config = dict(
    n_layer=10,
    d_model=256,
    n_experts=256,
    experts_per_token=6,
    moe_layers=[2, 3, 4, 5, 6, 7, 8, 9],
    routed_scale=2.45,
    balance_loss=0.00203,
    balance_bias=False,
    init_std_router=0.0189,
    tie_embeddings=True,
    optimizer='ademamix',
    beta1=0.9,
    steps=8347,
)
Below are experts of layer 2 (counted from 0) of a mixture-of-experts language model. Rows are named gate (a neuron's input weights, with its number), up (a neuron's input weights, with its number) and show model dimensions 0-255. Each number is 128 + 24 x the weight over its row's rms, rounded and kept within 0 to 255. Numbers have three digits each.
Before each expert's rows: a language model's description of what the expert responds to. This comes from a sample of Wikipedia text that the model never trained on.

# expert 12
Plural and noun endings. Word-final suffixes like ies, s, les, ing in table header cells and headings, such as Series, Singles, Kings.
gate0:147139141125174139125123080117061111121160173123098121142161145123097116127167117107119099115098119102130136106109160150166124146163076135150145122115150159099142091126118141120107100142113149102126124149141135109121099096125131132109157141130149089136118128100130126073136142091130127163113126092107145111152132132143112127159130138101104120117113104106167115106143114120147099127130088117116134134164070128144133194147101108078097154133133140129135103109169104161107123101101126101097170110104148132202104113099083111124108122168130141150118169133159129141136090095128147119116102141141164146134119140113124149116165144077100066159107126121123128132090114146116102133127135154148124098170167184115122127114144162144124110109120151130074157117138152155187114161132125
up0:158153148100128162124132133159113107128150146121086086144166137137075115161154144143115118074090100101135122122130148137139173132147118131151080139138162127121134086123105121097130071125137120135160135146114138094131169113117136154105130127091120091099121110089130137101143142115126101136106160096141124177128104149138093140161124113073133098132122116095099091134142103115132085108116100163113159136184119137119119151163132104140099132118139172166130109120124180123143168154093137132135145099141116140115116122121153129138154140155133088155155155125170141089113112100085137145132147146127117098156096133097158175160146153110056117105120130138116143111100147101108121159144120115121111067115129149123158106149168140132112134160130072144123116132144174117115142178109092

# expert 16
Mid-word pieces, names. Inner and final pieces of long or foreign words and surnames, such as Dup-lan, tourna-ment, newspa-per, underpinn-ed, Transdan-ub-ia.
gate0:158138067155149098097100121109143183155138095106087124110133139123165095148133057142151092124157151120130153117132153121172104144162160171108159097139152164151111179103101114135153103147103152133148136103194090147105144137131131092132132123124170114147142166113097099119100139138112085126150136152130154120102125104082123155167123125107125132124104105131192161114117162148138122125157121152147101125155136109147143128132100143102142139143105137141128103124123056135115124154127115160125117112160127136120090087109097128090127153105092136121135110118116120099141139093103100081123150142091089093120158133125156132097112129155107137118132140133117118131134130126097175149101075118150106134122149133155162111097148112098133126131148167124097107153136139136139118161182121
up0:125117141119096136102157106152158110112141133142141131135153118092140102144144141148108100148119135152119115134147133105136146143107143137142155093130130127136122147135150116112119172133115087119114125150156143117110124121115079168139120138150111124131155126140170087149077122130120175148105140110129114152125109154103117140147163118111142214160089148115162098103142172134111128128136112103129139151108159146133137110157176115124139118098126134171087109145131143105114145141142106138102093099119143140118172131153105121115104124149143173084127147074148173104104119136130099121135109142131098133168149104131219119121108185088154156083151116120141119160144132119110130177134118081115104146124122103112112106157118146136146109185153116152183053146129116115065146140131117

# expert 9
Plural and word endings. Word-final suffixes completing a noun or verb, mostly les, s, ies, ers, plus percent signs and table bars, as in doubles, resembles, dormitories.
gate0:150126143119172095110150105134168126125103153153161110158106151126146172128134147096155146159164135125124121123082116166116142131125132154106121119127141132142153092103173171140152140178121153105137156138116143153107097139084146109096145127093088113125148087159073115141154134130114145099165115119117160120180158138104123112124125140109152148112118112120096185162137114122114159120125134127115140073128142158132137152103105109118125113144113094073136092162146104110129121117098126169141157157139106166163110102121054138106148137133132120137152119151087178176145137110119100124153125125159153137169106067127150144141089156147154082104120126165141144119135111150154147120123126115139151137114113151148153149173126124138124093135145149127086151169112159162090158120150132
up0:114124145097127162150113138101110099131146100107157129131125108121129135151118100133139102137126101131137131145158133123124137085118112112103130135106098091101133151109079092146089121089159108153128121150147123111160120156178121105142097128153158147142114162121165139152126144113137090165118120159151107136088139193135103109138142159177128136189152153146105092091150143134129089129124138128114131172133068123100135163176093151090149139106154145162149179134093116162141130095152138108122130095114155077099106192140177107138134111125127115172117119121112088097156141125144175134106151135083127131069157167104077155117144127102102150145127141096135105131134138112101124132112139149130131136152120128119113136101141141142108139110109124178127107104116125107132077117092159